Weights of a small mixture-of-experts language model, trained from scratch on English Wikipedia.
Size: 10 layers, width 128, vocabulary 7550, 9.48M parameters.
Training: 245M tokens, 7477 steps.
Below are experts of layer 4 (counted from 0) of a mixture-of-experts language model. Rows are named router (the router's row for the expert), gate (a neuron's input weights, with its number), up (a neuron's input weights, with its number) and show model dimensions 0-63. Each number is 128 + 24 x the weight over its row's rms, rounded and kept within 0 to 255. Numbers have three digits each.
Before each expert's rows: "comes after" lists some tokens at least twice as common just before its tokens as in all text. This comes from a sample of Wikipedia text that the model never trained on. Tokens count by the router's weight.

# expert 5
comes after: " |", "\n", "-", ")", " =", " is"
router:133149152134171118142137152147134092160107102117155104123121185140157164136165127114105117127134135093116113139121134116134131123171125106113135121112108159151158083149086158102162179144128134
gate63:113143123115149134154110149092119146145129087107117122137157123131124182115186127110140111168151111076140119077135121147150111123125139117114151144135177137127079134166129161125131123159172118
up63:102187137170120066121130122145122125097146137170118150090167132151126136124138114104108090117116113106145127126119112113119118118144122139142112126069125106127106100102118122123095118137142122
gate64:133140145124078127133113131125181123131108120135160079094176134114148149126114133091157119121127162119121146124142177130130161125169119122075149109160157107120100107176087125136167152115113075
up64:119125121139119063123149131121191122135136159118207116132159146144140154131123095090171150150071097105132134120133122141133113100097143078127124118141157122093139116160144134145134124135127107
gate65:105083116128091097098099151140171141164114161138150164131138145120109130122106118097131135120126114133118152120121147086129108141149111104105126067117120128131107121122168122188134138142109120
up65:101113136116104154132130118127117107161121103174145128085115106134114139119145124130103133135132131121105146079127097148161122104132105093114108113155122153137110131115125151129157115151099130
gate66:099166135159102073140110118118118139124084151140152146098126131132153141121114128141161142143135134110171086086137132177137105103084149128155119146157121161114128149139087118132141128166108129
up66:117184100156115141094140118125119131127092141153163134126143149111147157145110144157061124144168120128130138148132142083152129106140163167137110095164122104147137128148159141154104154118081119
gate67:142145189111107077109059141123129138171168065149107103094095153133179123106127128130171096127107101142151146093093117131140129107148122132117144162118105115120098124137084151155141146110093123
up67:160152134153120113125095111181139113123149155134095206137093124138119143119143134120128164163131122083151110082129141186134141098093106173121096120132142093119122095129115116161108132089097141
gate68:125144159151167136121119154142097113171164141112128092120157145111094142112140139141133143136101141112128138120081153096162138113142111164187134097132107139135176088130097128143138160133178113
up68:128120135149124134109090142149074126114157190157108107162160130131100163125097123132096122121122186074124124102104135142108163100116131104201101120131082103101140098146101139139137139129124144
gate69:129122132137130085109151105148133119117138094081155130122156142120146131163161104130087176153112171134129104119104155108116159075164104164144161137102137154136144123146108143120153134135101134
up69:151117125128131149128138111128095092118138164166113154113067099128122141142129143159154114092101088136118141146121112160119116104111135138114128133116186094128093151115106136083172139119170118

# expert 3
comes after: " the", " of", " and", " a", " United", "'s"
router:134164089139137108134071143102101098128133132165128129141118112114125086117110154117110129102086149126090114131117128158186109091148140098194089127156137124191103137105093147135124148092129123
gate33:131164166126098174127103105100152106151140117148156115159099157156097151121129120125122118125115195105090081137136129135150103112153075134156149103132117135125092136184121143099110149138115129
up33:114133108081143133098097114114132133136100127115150092139148103124122125136128058169134142095106117082125125103116092143115162151115115073150079119119149144130125117139135132169122140133143109
gate34:133121156078099130177136113146099134086114106111141114161114172142121113157115132075133149151080137125087144056134142130130113125117085099133115163131165100176096141113107145123161145145150093
up34:104126109161164133126115136053141070129128089148101137134173063143166145113143135160155178113129154096127128173135127110123128115163098152126156122135072129086106114194161122127117105093142142
gate35:159184108124142123136131155137128114078047146153146120114107113156117148163103128125191176130128108189100119140147114119140087122113117157144166118113117137126102122099088121140119121171137130
up35:127170140089127144118101164115122124137066123127171087113124091160115157159139111131149123115163110140119118146095078131140136112150100138119141127158150152163138133083062138118140141138140089
gate36:147094143168167081184143141171126156110128108140155111125111126136130140111091110147166129156138149112125067138134129151186154178084141132124114117136158107140100116138100102098096071111175111
up36:113142134139132122130114164087100130091120116173132152135098101141147111078147094111123123114111096149186106153169078141164133145147139121097121088110110124173156107165106105153085157115119158
gate37:149091132141142127111080150093134138137120157122130116147135154115134119112127116109133107071118200102096165125151118138128125138172109148166111084127133143121167116120138113204132155138120195
up37:124127123120152156154071132080115139151103085104098137048135121103122100127132179138088106122087128153142123110151129076147094154136156112137137100097084130178133120179103131131144135119181087
gate38:135105112098151076103153092123154107155107146140171114153103137115117138151102123111129133146111127126116139138152126151076144198122132162148122119118119142143157145079108132121130113168071099
up38:059083144124125137078138094116124114130104114163120121093131130145128139129139073138117136109131096122147153167164142157123129166164158143142101087136156146115119095115142162134123152108126100
gate39:150136134103125065127097076148176167124142136124146154111091107103154085089093128121117138106140134134152064112142136151145128116153102113118132088144106137136122110086106116133133162116130148
up39:134136180160106135146143177105129101145155107127096114144157139090134101130153108116134126086117146152140135158142132111131098135146113128086146136114121140117116122190095133123135144143193133

# expert 2
comes after: "\n", " S", " \"", " (", "-", " s"
router:152124079087110114142165110098164155076110092093109128103142119145165107136087113169116125138105111156112123112139130123104165161113159162131121153152122150113126107103106077118161147141141119
gate33:126136168116153099152143136108070166112153132108131093090129111130097102140111069117137163135123177144120139140127134166114109128133163119140133118119131116120088129118138156105155114185172119
up33:129155115159133124119094098115163132112123120138104087098140098150149157131123121133114148142115150132128101161152082119131137124136124150130144173158162132097105220120135146180121094120122132
gate34:138124141139124099130107133134146124144092119146088153122103131099157147154083140130170165160199160122128154117103138141166172143116109150135134144159128145164104115188110111108161147152121146
up34:094123149169134118131112176115126096092110174125112116125173147101142125162131145167146135094128135126144198150130073089100125127122138175169133142091099122102123121103115131123138099113103115
gate35:129098129112105144138121169121132121112129136115136102117103151129118071122126117124150086118114118118135129113169113114123102103151150175151148120169150081079143117134116145083081130151103171
up35:153137185175133161118154155102115124099162122143126195147122144135138157158151129137125097095163101155129154127120188099120139131111110110130114155112112146131119095110142120148141105126141120
gate36:135119138126094114092156085112154124118140145095109135140108135140117120124129090181123120107125090151145118130149217128090115157165155096127100097116151139086104125128155093167132172134106071
up36:178132113123127107154122157122136152149133135086111153134175157121119080153107127095140093142118126152148097126149121136140153141173125150149136139124136141070137113103088121107154109144088128
gate37:151129129172142134111106116113115137108139081167151135087144133115108128114115118160163115136155157147111137154117158142121124172125156114103146105134104137140150065146073148086147090112090087
up37:129115091128125088130144103125098122160116170155157146131131141168142153092121138155137102129150077088152183124149121171140106122095106108108101121132143129174139111121107090159135166100134144
gate38:159128130097103102155141155109149114097136127092136129121137125097134165152062132103120135145135081157131134102133169122120156126156106137159139125155147150158142134094143130142142095145145127
up38:141121125136125117117100148167139110112140130097088122136126090111117123157126110144102124161169120173148106165131118126141134128155172101084150104128145115117097099163147170093114137172130136
gate39:133119134093109082096157127132130121172134152094096096128103139144137193158144116098126149191113137125108150175139111105112165165144105167137079140078130118140137102108102148119111120119122135
up39:112124168156092185132127136153140146157177147130151146115152166140122115131116143119153139096105117143177132114154115125131125134141122111104153101167169117134137113152108120128163118116169147